python train.py --d_model=448 --activation="squared_reglu" --router_score="softmax" --balance_loss=0.000392 --tie_embeddings=false --lr=0.00484 --batch_tokens=[131072, 262144, 524288]
Below are experts of layer 6 (counted from 0) of a mixture-of-experts language model. Rows are named router (the router's row for the expert), gate (a neuron's input weights, with its number), up (a neuron's input weights, with its number), down (a neuron's output weights, with its number) and show model dimensions 56-111. Each number is 128 + 32 x the weight over its row's rms, rounded and kept within 0 to 255. Numbers have three digits each.
After each expert's rows: "comes before" lists some tokens at least twice as common just after its tokens as in all text. This comes from a sample of Wikipedia text that the model never trained on. Tokens count by the router's weight.

# expert 6
router:124150138100097112105119125118091149112130152195124168090139138134108134086184077120103113121151100164167120164150151107154088109112104101100076133125145115085016059141
gate0:178124149103087128136124145157177160113110135157129097166156084122124156137141154168135150115119117137221080136175094113057167108090127095149167146134125101110161128155
up0:083124115152151119124130110091081115138149117106116162106109168147139106109117100084126096156144127128043181113078167152194093152175124162108099097113144151151103143114
down0:099113149081099158073154096132100122095114078146164138116154151143144188159095139136156146182151117040114143073127220079166166166117100164054117099103171206142140128120
gate1:064127135105112097150070131166184032161063128155162098129091138096118132113064114121128069148130160096133158101231138128107127106133118156147125151142113160144107105167
up1:091110143051129077178097144128145114181021097142143088112098138075114132129096102119139074125140128086140129105149128163129104117150086102146128103118130145164149076127
down1:122143161104147156120087130140101031091129117124114158134178191114133134108144107159099124114118136173131145119087120159057127092146153183126109125178150111166120143159
gate2:159139125148111191134157152140111172137120066137163119167067158144152151144148194154119112147093157120142144111194139087166142118105076056180173188150146129098148171095
up2:157154125165113181109162143129120172149120072139157125166064152131145162131160202142107112167115154138136153095175140095164134099103082052184158199156150127101151180100
down2:153040075163126097179118167124165128169136112096160091087104087084103155109111123111079140177137092073131122146155123120094145119081146202089167124158135102099138149125
gate3:131093138158137093146135177129107114121154107129106102173168116150141050149099098152142082156066232106098086166135158116109126102176125152120143122139165121124139145139
up3:153077140161147098159140164137084118112159109120128111165152137143145071152105093152147105149085228115103080159115156103113130125164132143116137122139162110116130147127
down3:163123190120089157091089186093123179157155148108074186160129087133146096137143123171130075147127215145147148115166069131120160097113125128173140101155145146131133102121
gate4:115108118087108134195132136126154133143107209168133162082151099127195157158167114098110143100186103085101140124238078138133124147108091130111107146153141106124076133047
up4:166151113141170106070148137118114099087164067092104125157109162147054127086138138124150137148093137186133130110047183123124135128134152116138163123115120151094170159185
down4:056108114151139114076151099132137114167122043131059169201156166149125122143116160096131142127071087130058112136096124100174118129122156125148057134141100129093184168171
comes before: ")", " |", "),", ";", "–", ")."

# expert 27
router:148076123157136147114127158130103162143147120158146118127118107130108090114163144176153076108151154161189107150196068071127167128075159165136155174123156134183159139192
gate0:157117146103108106118036187158165098150099174111087151142022121082070124099133138136127082127142181114094117188085114154118185120122141106132158173137124088083070116123
up0:153119146105112114106051170168156109145094179108101150154037104075069131094139153134132077122133188115101117194089105151135180121105146118102177173141126088086064106118
down0:219123139129042117144163118153131190120113128070148122097120092095126101066132133122132116128146166122149083121155143115087141128099103109127175127155135107109129102113
gate1:129190120134131129112192163093156092124161184109097181123173153112183161076141107102110181152096083155172220142168150169161081106133174076102139149092056112097127188083
up1:130188120140114124128186165081162089115166165093099185113182164096174154061140094123096188182115098148157182157167145183165087108127199102108163158096068109091129179092
down1:157170217130110117119091166146123049158126149109100190136141153130145152117138103158127105161118100185114092123096105106140151093192122074109137159104115111162154120099
gate2:052104142152071132111128170117091166076146107150103161124173092162083106183124102117095081109126120144185161186134112188157063114104114164068109160078121135141137125123
up2:201138114103179126151137082142166088185123157105155087132083162106179152078143136133160151151143143116075105072116148060091187132138143079182130098178121132124133125121
down2:090103114175137065154096163157139079168106138156168128109087193131116157142122136153111144124065125117096152113185121070147163138082139214207165140184143152142146129162
gate3:120102121132123136110129121144167223122093098138124121111176161172140108120111136146137089119138154084081067110115121150130119154161096128108146119094115123123121092141
up3:119178152126095140145121134136094040168165161112134101134054063086140146138143136146109151111146112151143166125149115110132153118068183087136113145148127136145138150114
down3:140127122150176172152125139146121142085104180168108157125083150164102102187131142123140093062133122107101137141108177161119141123108137204156130152099100153150161185140
gate4:152170153165171144135147102097142181130153058126198098182192133131168124173144177097146091167167076151146104116077124110151144129145136134181145156159115089164106076106
up4:103218200178126134175122144129142128160134111137169104162141111092203116186098146112117119119125039158140145140089107078172094137108118123126141206133083118213124127093
down4:129162132210112161147154051108149158121099142092135147127115129194130170081058140152091176117109093080151118159100078149102120110157107146215131117115120130098161173093
comes before: " the", " a", " an", " that", " its", " their"

# expert 36
router:103138117111149087110123137149157118137157142169134109130178196131147100095120132091103110128173178145126131178154141155078100122169167214127115175137131111133094141141
gate0:117155095113140085111170122071141206121099109098190140061142094161168116076059134099112167123126163135151166135085116103164139084146096117120136188085111152150074165140
up0:098152141117161097090147093090136219105098130137145095163169156132088145080097134137103130150178111083176134109127144111161116077164112116193079189075138137125074127146
down0:154084046164172145082125100141131164136138149094096155173114082117161096120136133182139146145197156081160138126107121120171149103133098102089085105138106087170157076163
gate1:102172175094139115128142151146126128144094138192128109120137081096143147197099080134119125135103149168175060144200143100132105090100136178128187204090063078123130138089
up1:096184170082135138121135129165142124151088130175128127134130082092152138201098094152109142134106151171159065139214135097139101092095115179133189201085075085145125129098
down1:167084121184144052094088117086141163100143113067139072087113103166147153122177109100125151091129097043128122098125137063095093122134186188159114094165149198121132152161
gate2:109167162144089106119072120127142150111198164126148079209186087107150090055115135144136101158075179126138117127181211159127150116082131126144162137081099199111123141133
up2:152095133097139151116111139155105126102124098104093160073084227131075187197099157113125187118162110143065123133107040102098145139140139106085114136113159086108137096117
down2:125126088134105153125161165078156064139194167104139138081098162117103054142100150166112188165098113115111117112058106131197123150152164106104134148134164117187127065159
gate3:109154109126146097157100104133146102076133101130141083110143060136164153153176163097125123156116151088170156118070132149075099149133187176055124110135191115113101168069
up3:139107143118120147115164157121109145172128146140119180153141187120102116104088095159140148112127117152100104136189126110174151106115083084191134136139070133148169103176
down3:104137107038128147089140110085102154135145091115106139136145138120111125139120116101160166134149133119093131141102148065134072099137106080165154133101111151096173157136
gate4:114125123094143118126123099115107121127111083201105128124133139145136153131135087097110130175186093137122163102137135124132130132129117156139132105177120149091093150100
up4:108131119092127124110123100122111115119132083196107124128135126150133150134124074109109138181179103136125159097140131113137132140133136156145132114166121142087097154113
down4:135057069064138143084143108156109127100196160133146144135121114171105140146166048113133107173130121129108109148113131152062119109137179084127163076170094133091105092078
comes before: ",", " (", " –", ";", " &", "'s"

# expert 15
router:155115108115098094115097184147137182140123143144161111122172134117181149149153137072048174095116087125124148151145092133124131161230147155152105132158095128139157141156
gate0:144121115086131134108092181086117100153079147139143145123126134126121161116083100146128180088095080159158133127106207149097104154140115134109124120076136121106141136047
up0:151124116086132127108084167086113099153080151137151153125125126133131168123082101125122185108106087162164139136100212151103108139151103148113130122073142125096143113054
down0:136147048115128111124126131131122156142109124113157115102084103154084138163154144063105144112091167119138135156115099075192182163147082108090137149121147154147128017120
gate1:095110147141105166142192147151133102127213118174117136172089055115145092143136164122104109098087167128199145132131042149098155112104163120076141139144105116076143152101
up1:160145108127153084113073123099122151128062153103129123085174195162108155108134097118141152162176086130084113135139212100177102149162080144173113127108147131175096106167
down1:190111073113105218062192109140151089094168134093179114131120138118177146071120153133115110115119167138121111135180129079114088132074134129140084081108188114153135133152
gate2:184098113134108095148074093083125150175143144157161058136118126171125083188126162112124119160144142131136106180164165175191102106141142190123163140161144122130094130099
up2:176115108132104096127084090092128155165144137153170055142122131170130090182122157092117119177140148127140102179161173167185101095164142198124165149163147129126092149103
down2:152111153232117113194142118142147034126090145129153108146102126192166087081164111123108130155114121128130134150086194175143116116093116204213095158115118160156184146128
gate3:102130140108120098112178119154145082117106112103111057146179096123060059112151119137139157072077106148164133117164130067101131147114137134091145169093108082123145200104
up3:116107079161154148141168124104127105160108143121126107188115118114105121119128137180143151092155153165132118139124134106113153158124130132082154170110131100094146123123
down3:080142217181105136096137070141115130135125032123162099123089131131126121084137097169120124065117120126062120166106115106131142041115176136133085146111093135113106096125
gate4:180176123134181079113160181132143097149079158123127132120097056189120122097117106128139130092105115141156101130131122091102147173162089102141146104117175126160100161114
up4:159188132119174084086149170133139084162087178113164130129106084181126126094111102123135126078122120141158099114145120076091125162164091108140131112093161130137098181119
down4:156068106085201114190179136167141145167159179181153172124096136144133146130146111095113159204159154152113101192119114133106179226115108056116140173132134146171115122172
comes before: ",", " |", ")", "–", ".", ";"

# expert 3
router:128123162102139113111143138191147189118134123130119141077108156120122086181175130100106120114129129138143083169124175131195093126152089179052090117118131133120121116128
gate0:154083086149187122123095080115135131142094164150118133086142020154076128127126125099188096165139039158132142134037074169133105098110097081161077110086146120139143154086
up0:109187165116081128143159180138120120105170107123130118168108205095191133124125142153059141103118179098129107128225194092115136163147156171108172151174105136126110122150
down0:170131116204128133130160140147105173183120154064113101114119121102171121143161095077138121080062094131088095118097167158212140157084092168126123119132122115107153081115
gate1:134135121154177108116060100144041107137140119107139082157128152148147123221164128126167176152147146136097114143119147111127148119097086124230091091110177150132119101137
up1:115128136104078154135202135112189147109148144155117176097112097096104150049095119142097081106117115108167133117141105148129115138168170133035174169149073100126140154130
down1:155115101103120077131139144121092096120100187098097111077143193138122125196095151116149110162141087146109126078102164179134106137131073155117116117138124138107127124082
gate2:121156077124123136095141175128101165119095147171124093100157194174151110139149128168112096114121126123146100162119148137088133132120160128092136143147122141134156138157
up2:125162093106119142098121163122110164105086169178135105092156195171160114144127125140112094104113119136143096158123158140090132135122169146092123153143129131130150136166
down2:063160093107109200096169149125131159070111156159135133057124144120079147126103128147153164197064111133109061075140131139100127126145080094121095127128165156090159143154
gate3:172099159119138147114145091148129154065178120156146096145141203173214139142049137121087174130168061132184118116159122123135106101171125095140145081133078101152128121071
up3:093170072126118110133110177118149094207080134125121162124113075066063114119220115136167071100091196116073137128107111140135152130081142152098147181125174167127116116177
down3:166108155189189126193132129069126136123130129133108048182074105103104117102155104090098082076167130122083136124150154163151112138113114146098127138156140166131109144090
gate4:146146140088090098152151149140120178135041142159134150151104127120212077151096140100114183112128124185175153166191119131081111132141174148157094095102176118143112149164
up4:155152136106082103148151148142122179140035158151141141157105124119215079159099142107108186108116123188171146165192114137088113146129177153146090099105173114142106142163
down4:134161221149096091100098162112136167139172131145124140096088147114156110100210135153109128132139097151140117121109107162083036133067174177105148100144168182079178113140
comes before: " |", ":", "–", " 0", " 1", " MF"

# expert 47
router:156159157166151152099104133140164140079113121077105153121079150105095163095133110187124136168149178121181078155137124158121106132149109190113065098100161081089136135089
gate0:114099086115162115177130124102073176163097077127148156153114127129099143167108089094168104109161116119149130120095072119131146068155140099127132170153115104161143099148
up0:093160193143073115102114137152167057119159171121067119068135118103155150111157181160074102149065166130109114129158182167109105172112107154090132123109147153096102147124
down0:165101119082160155145112137107109106166060138103097146231049107163133164130093120052133169067149131123144139122142061115071131138104127110129148123183098171133123156106
gate1:088154121129087118174083115120130136187136135164165159141082135152105118131100091167122141139197152145140072161126118184093115121157167130101112101115219065140159140141
up1:089160107141084097171082115118127135180141128163168153157076131138102124150103065162143135164185152165145078166109124173106114112162158135092109103116203084162125136144
down1:116092078100128185083103175164117119149173112152063101085178167148148177058048219152157119167091145098105110110099113113118114126113206131131081173053121138095145144087
gate2:148138147192142116160165140128155160136136124115096060088158076129137090133133117119133084130154102117136103090047099108103160125172191098132116111107120111134106152091
up2:148143120174143132161145133138161151124137122115105083101161058117127093114117119115117094129160113105144105110033081104105162118168192112132111130111109110118101158079
down2:131113164111132137108104064095137116133210105152115082128190124098069153119094187191104132111089143125130091084108115181143118149109189135146158145117083128079161162133
gate3:150144156168109128147133116129110103171124091159142162122067066180123098137089131075093081171110136154149171132159148131102154128123172058125170113115135146154130144152
up3:156131174173106137126118113127116099166137084140141166135064087169124108132076120097091089167106129170167153133150165115109135134105172051130170107106155150150128139145
down3:080155199161116092133170149118094093120121094117115088187126126143130068106133102153140128118109124137128154130143135102078193061135187153091113174132106136127111107154
gate4:162111176166077113084130129130178095127120169090091187143061165143147144143140163154136128161123085146095087117103172162110142176155169116136135079146137077120137125182
up4:164113148168067099071092104134168092146117192085102198172063190174132164157146144158147149159106095178112082118091174186122133162159171107122130095161126087120122121171
down4:151088102075142113130138159146155150095125138112079145154136152103170160168167137096066102137096155171135086110111128162110138130169130138180169154099112126113127181217
comes before: "\n", " ", " 0", " 1", " 2", "1"

# expert 16
router:138141132089097124099103102140157137093163198106166111073195126140171135139175185149153107128252147072119178077107084138174165107153119170116130137128124137110058115129
gate0:150061147127177011133249168137155168146099128088128170046114118129104147141067153166101233088166135134140099115082093127113111108134162102191127140162077081193079143119
up0:134056173140180003136221171152156140132090120100126147062109101130096135134083149188099217081159146152155108133106102104109117122137178106174148139175100094175100160115
down0:131151100139133082126084108156084066107153113140197057129128161127128127095142114086134095149166144135131169079118136174114114144154141119155113083115126169144132164163
gate1:132145161125141148145143119192118133133149155163160125120110124151122072138086093126135149081144183171134089121163099127153103126141137124167084133152115167107082147122
up1:129131166126142149173169148184109134170147145147147141123117099156133090153078093115150148092147166157117086103126093135155104138130152108148086109159096170122091128119
down1:126128095152161090135121123116178118086151187104142133087189098112167124129135161129082158123126075133164083147161157161113085094139109148143074194104137137113119134074
gate2:120172105142212199138074093145097124187182160103107136131030177111122104165154157149112154112127129121084136130068131140120155127105160118098145200138124121177124138140
up2:127168091132212185133070099144098125188177156081106148120038180109127116164141154150109157112125122118093160117060134133122154129108160105098146201115128123167133123143
down2:131106204160121134085161134160106130174160122145085105108114157121139095191134153113107111102148150140107100071153175138130118158160162095139178116151119101100131093152
gate3:093119139116147104129139134109135124114101142121109146130176166109158136136076090171140149124152128145084089112090153139080092123117114111111101138129083156104128129138
up3:162138123157113137099057105164145087124144146105159132113111106141133106092177155103099123125098143153219146163193103086174122108119100167142141179094151072180095133147
down3:120142082173114085105073120106136177130212143157142151096111167131132116141134146145072075132210121094104149127087111144103159118150135077118134108157103096122072108116
gate4:102155099136104131070178113094121156089194116109137094134111156161172117112100097092153132163187076158086154105113148109147113096084113101111129079133080090169118141138
up4:102152091128103132068183119098114149078197118098126105131121156170174124101097104085153143146189079157071152113114144103143111110086114098109118082141082098165123143136
down4:149089127181073119142149146140133148108113126184123091136129072049112130121166100110129099195108108094088117144135140096136109133144106168131084173133142151067112130097
comes before: " (", " |", " =", ",", ")", "″"

# expert 54
router:171156134092166126162109134148168109073167143126080122128125155150171179115129104098118157125126127088132118198149208089168154116119092069120193116145194123115116126143
gate0:124131185180153151135212139103133097091142118093212088101130165146141104157091157123162119049094132106149134141124113127190072163143133127137121148118160094123152081101
up0:137141185186151178124207134129137074098134117091197085119132167153152113170090145125163128045106141102154141132126118124182065158136132120149123146114153092113147109103
down0:083154132115063096141122109167115123102203084145133113078172186122144138126167176161146105108126131060134160152139127149158114115110160115200214113111089111079165072101
gate1:165104092087059058068171078119127120179101097153114030099110145166075162145160114060163108152083084103094135134086128143108103159138138120156126128071137126162151119163
up1:179127089091059070077164066139140129180107109136125039109122143169078172152154105080143116149092076114089140136087138129101115155134142133139138120082149140142137133181
down1:114082154094144101142130166146132145145176112140106109085090156147113098130178173115115119107143122210109166136142176145118118109139074131103149108062164138172162116082
gate2:112058168118099142161116198162159226142172122107115154150110079159107090168149111099082130152068103097111120183151154179224163186108156125166159133059155116123133109122
up2:146030148135091125133138144100150139140156157108091211098145100134107064158123112139116122143110133089116123160187145123163143154071097149152145079096131141117178132144
down2:152150142127187156100166193138177148128138115118132130180146189185117133128150110142065120162168077136181092162099120125126121107144135111188073182063117108144143127065
gate3:155180109077131202118076116158169149094134159121115098149092215152189144193134110069115156139159088142176114160124178122072113163100149153109163137167153140112087189175
up3:107066136176124052137178144096094103168118088132139147117160044109058107067127152170138112127101178122087145109131079148178138093150118094150107102077093120145170068083
down3:096152102135154157150128143095044149161137137120147146133094121093109095077088134061180101128109182134152158119189139134096155052118149102135128126189128128131151128079
gate4:140101125103126119115131168161151221107148096130092101177214145111152156185167125163088136153165121069126082153167156091129147143124052070157136173252127144184125126157
up4:116160134167135134129129085093099037155110157124181157069045116131101096086095132093163127117085144188105173095096082177143116109145199174097118075023109097080144129102
down4:135143079109115141073132128107158156156100123158133092198125136093134137104119140126181140149118216171100134183129156148134111117120163191150124179102120072148208085118
comes before: "\n", "-", "|", "=", "′", " "

# expert 35
router:160123081119075174155143125135107051130106114118120131163107190186137091145138115153188118199148074158095079172091189184069091117102104120104109145157149113122126180129
gate0:148101093126146183120160173113188155080118167169088158073178087157099132120134115066167077116117068135123147140066127198121103143160096094124119168102121088101131171158
up0:123153152155105079163091090136063095174137093105174099183093161092170145133119149196085186133148189119137090121200128077145161126102161168135135107155130153160131072095
down0:121156084136114128177116088137131128143107085162174122158116161136109107217153109141102057191080117116042104141162131096128112154123106168120132100107153151128132130130
gate1:118139135088115169093136165155140104081118108120133128154130115143101140122147103152148098156115131117148149151102137126158095128139095046128152198185110116113109149131
up1:118142108164124117156104086113103148182110148119147149093131165129148147126127117084105161145156132155120100102156126128091150127099147181106111043056147143186145113120
down1:154146151116123185168106144140109089124082117149128179100125165105164151136106097134087163140140127139136087188152116121132162117155061128167125175158093149148131151117
gate2:093140169174152100093127086137149134146119113107155045067078108133119109157157109095114070172154166144090140112123125157119131125150096122231143064185110122105124101138
up2:084162164183162095074116076133139163152113138111161000066066126140116093163176120100103096157182153139081132093114124153122126135144095123227118049176092146113133103128
down2:143125229146082193147142186135122116125154109171148105147103157149099108147162194201149190165123130159097099106128110197123147138140142126187109109092162143162087136116
gate3:072130076086113128192089107125173152104088134133152093138169159150163193037208121136143126143074089105115063150114140174136124121110101185089104135131142108145069165134
up3:198147186166142119061157137141087104163164131117105172109092070125096070212037128114114132117176163137151189103153114089121139124135147075183150122114112157124192096132
down3:142167155108151137145134101103066117155097070141142099123099115150157146102165127126088153131136123160146201135145187153107141099151164082097168105088133146204155027093
gate4:075148098157113152080143134135162104093102133139115151150147153143110148092022087148137103117108086151138118125099149153152112125127081143115165182163158162146113146194
up4:170110131117132096197112137125080149172164123136138141114122115108132120177230153104082147119149153110125133099179103083114147145137191084146136081114114115102139109050
down4:120158188117110141189111141113135156174168187121098206100102102123121139088195102123135153166076070123129103125092136121163131132150189122154107094162108109074135122079
comes before: "2", "1", "0", "3", "5", "4"

# expert 41
router:140134174158098079107119154080143087187150119169103147190096150102054121144186104206156087132121105156132104115179150180094163133121128060162150134118106151110063119170
gate0:147189145080119150092137182115171149117130152099228099136098143172172103036126173169130086119132119197153120101145137124178098094122171083065189116112113106131126150115
up0:143170139139155129108161165121129150116130155113202112116100128223184122042103135131166099129110147180171152094145104139197077111165159120081158081131147103130138147124
down0:130184187128060104100092087129124122095101133136218124129116168108132107149122100161137103145132116160078170112114124088129080144101182067128192164115115096101137125160
gate1:144139108101175126145149102115168085091127106129185143167121068133169131112134096143107144110136143170162150047114055120138109080165161148164152163109151117125119107130
up1:137155099100169112149122122124173088089127114141178148150125067129164124107145104143113151112130116168181166053115071113135096074169155148158153173116139122144124120132
down1:157138255167115083116187143152127057073134138092093189130156137120146119122134100087150125113144138149083135111092124105158126147168096133080071146094154168127074103151
gate2:170095128078160137116108170164117140175139140112127223116148149129135096101115109125115120139113102161148113138149112142186208131110179108156174111112104121116122149132
up2:147066135113169122126109161128156142136100145128124204144140133146120108099136093093168129122161188141125107102127094163193166132122173104171118100137102143117104139097
down2:117140209065115138131177122130163094108100081121153137127093164202122146080139162113134097120126161177105142082110080124202143094148118142102080171142129177100098162114
gate3:114153177130119127128197144132161137149110152107153145133085089113128124176118144170128055073124110127149116113098097111126124138179152094138156151162134157176083163106
up3:155142079165145147146035159132095098097120115152093108128171171193108127129127149101140213145142161133091137134147171163144145117089105140141109122119098079125135100159
down3:136149147097069111169171100131109137125153109161129147120134110108070137133251144180107180202167094152169151165131152221123108074091141126190117085148118116116104141175
gate4:057111134116116097130150103111150126159110142153133139201099145110116146131089163116081121154098134156172195157122164121154095141101159127142144124095125086137138132142
up4:156166119147126134155074041111119159091136129165134128126095083174134116157071101156172092180104132112145140184100088143070133079157111149137109152145163115156108125115
down4:125127101067091176203081152166121125135144100145172201125099110120096173060131115134119073165158153130118175094167075135108135125126092126148133141136109107103132104119
comes before: " the", " a", " that", " an", " \"", " it"

# expert 9
router:166103115165148138167101115142137158052050121093160092082131139126156176161178128128147164135211157126123066231155117106094108154103108138118076128119105092126133148102
gate0:116115155212147150191085155136138093110073130124162166041128104125117096107130131106134147138137136149096124106142095094144141127130190167137107108105161157199120132202
up0:110113162213156154181085155116132098112083121132173149057128121119127084103127129119143156158153138127094121107149088096135152125136184184128099115101155151187132128199
down0:135120142147093142171092122094114173134032113074175113066155082140127099078112118088153180201127150145074104114112160153109078126147058084130105125035169161160131159120
gate1:172079084086107123129088181140137091187098133138131161128158150132110098088134094137155092101128174117121127166120166102136161085111164092095163172142149179080133110087
up1:179089101082094122138085186140132083195099136130132181118157153134127093085133094141145097107109160105117133164125148109130164090115168099077169182139150167083144101109
down1:155110131167104092194209130129178143101108162159133162109183133153122141159064137090167142123076124144127168181122089089137075112124103081091115202179130103125121111154
gate2:131037142181103119113106124138157171089119187088129169067166062089162139176097160127127142083145147141098098114102164155076120142113088154125102159166094080108125115098
up2:091151106134067130148135127105123083140075087132135117105109125146123150138063169160074122126117153120175127104162146101154149147112148089127141106112170152077136141141
down2:158102000157113090192138106132149115178108140167112095166070158087136141073096121131100094078197088107165164131141176170104146152125125132149145120080132086100221129149
gate3:127126208085070112142106138158132189096165102115108112110132084128081182084177163139082149124094103162102093166138171107124099150098110091103108080172115102172150110148
up3:123125041170187144111165131087121067164090146132148147134130162136173068163070085103188105127167148088142156087104108163121149103145152160144152186088143178079114145124
down3:081152159138145149171128121075143135099148113152169127136101159130172163122179151183132134159114119092131126105084135118224142067106133123155142126154192179106182140154
gate4:152131095112103113153125105176123127156110081149121089185070111117087091104166057094147123139110132161137089147109118115143107117128149109141133138080164212165114129173
up4:116119152136140147106143176091137125099132169086146169080176143126168164149099210148125142133133133097124153109148135124117147134121133158104125126170101052092143127090
down4:140154163128159148132120099171117121121111092095142115116171168115085093112151150132123126142146139143104155110117125159129135135060145135050145174131111110110181128127
comes before: ".", " |", " ", " (", "\n", " 0"

# expert 60
router:157143139173097136127112097117104137154084145064088120129166140144153156131143162126041149116126068162133129106072151192207078178156091131089150138137136154079087122157
gate0:122135145126095075144154150091128079095173175144082139057090094068146142151109111129144079121107107180153098121147127115071099134191107070117165102155094136148134086066
up0:134129095130155180104097119160120168146119071132166149194156131222103127121137149085109178160153137102118148150106126151183138126053159183152110153117137097132107153208
down0:073148141151103095116096123176164078109105084117186069128164165076129095171205111131079085160180095172092168123155156100156172090091166122138133102118121154210126160112
gate1:105131160124154151146188103128121140163080129125098132107118056117089159065079164078104142104185111119120158095115173123116102170111156114096103184166155120146139153077
up1:141135127123111101099060141155165099091218139097143150148140185131161128148187056184130125133111115135120082144118081121144143111145113142157152074108115146097125123182
down1:133137070127097175163117141065125026124066124118095103152099129154115135161098123162189138099114082126131092065145107085150069077142076109173096130127112112100184241105
gate2:156150129017097136111203173107146117114072079140169073162135146148152125121151097119103060186154178093088158112103170133161107056156178080082169053047178176159178087199
up2:164167121039083131123194196111147097126085092135166086157122151133146133135140099125108044188154155083092149124104164132154095047146181077091168054072168189185168116199
down2:146135065170141156123097131059133099087107131102175081103120136059184126126097156190141091117144086119100065162085122092121137138161097090092129083141131097142157123193
gate3:131100168157112122094100144146141119100093177136180155166187132117101115176120168112111139150136143133118093140149147121122179125138148189121135127116202066098063064107
up3:141090127188136083127109146109150185142107155114146067147109105144123142153126174116161084105086118116154095115068086118055151099110137183159118155149153096090135102113
down3:106131005199064138106074104153135129125147130133138111128105098143144109185121115121101119115116158122150138091142147081145131095055099139144110110094108163080119112096
gate4:093128102137104103125154092117130126157103199126119135137139140122101116138179103102134112142124108116083095146125107172106112159127111153139097236192120051090113096164
up4:107124110138107090122154075115132126166121203134120124168140156110107119142194099112137113136138113107078081146124116167104111156134122136122108241178126070068116085173
down4:128099204131139112121144148119136056157154114117110129172126169147145127092156149099115106085148130181149094120112104104032086177122082096082202133119079204111103159096
comes before: "\n", "==", "|", "===", ":", " by"

# expert 11
router:119142148085131122088141143167097116156111167098141143164137104095140158172115152113192141154139122090126127101192141120090082155164168172131097077151123138131138185178
gate0:131106078057088155120132156130095093118086122130123100208109055111151095114113127185131118144127196108098125119233058120121135139146113114145093118134194115180124121148
up0:141158098105106141128108147165082109099123128128135095191112076102130112115094119190156128113091200104110144134247088140123161136101114098147100129145144117189112114133
down0:184136119111184088137110094118130169118158101163102146202131137098156116094193195118055071110147177148135124120151195085107152122111161056172191148110155089142221115122
gate1:139110058140156084111150123112137131100142161142069128130139114136056073138102141129115143093189103156135094100152102115107103112130127102143166150137115126118078173103
up1:142115063141146085112156131121134122098138164136075131136128104151062072153102143137122144089184105157148106090149097119121107116124123096150165152139116128123087173096
down1:127183101091097076115088061121117114153106125156118108168118050156112107154123068144142103105132084104155154090114131107145148105146125107117128142070146127099129150129
gate2:155097183108136123081116167127126140107078149093127168116101107126037160124163142161154092075110103139167109169111146068076148126127142134164106092152126135113153097146
up2:154094186113137129075111173129127142095082157099130165113098107136035169115153130145150095089126098152166100166110139074072134128135150134146100090159126144099158095140
down2:152112116127124121080138144130112122140067164117151115130101167163080163106141154113114165128107187153124127129106150113133176156154113144107155133166130161110112144130
gate3:147148076142101113094142166096158121077134140114108064078205182129098166122145138066169077136143095145201136120070105167086087107155081129123093141162131081154127141155
up3:111151173182143168183131098173109151152143162132135158141090097146162098172104145145127206132125151084071099106146155129146165122125179134112145139100126142087149105052
down3:168104109157146161109137122090161144179158155159088157114125137140099172134108142129144115117122162172124079160164146128141124117072181080095162118113167204151131122135
gate4:131139121042162132144149142115172133095138173093172142181090147145119127134092130126117214112154117128117071171125078102034109101148134095114152094154135144096144161144
up4:117165137036154140107130130136172129077140170063157099188123104149111124114091134146139180092154118142106082153134055109056094111162134092097158113130148159101182144161
down4:156116172156086103153139172135131104141133160135124156096138088157161142150170099208137146171107136154083171093093147125142050121162174095120096124137131164081148112167
comes before: "|", "–", "-", " to", ",", ")"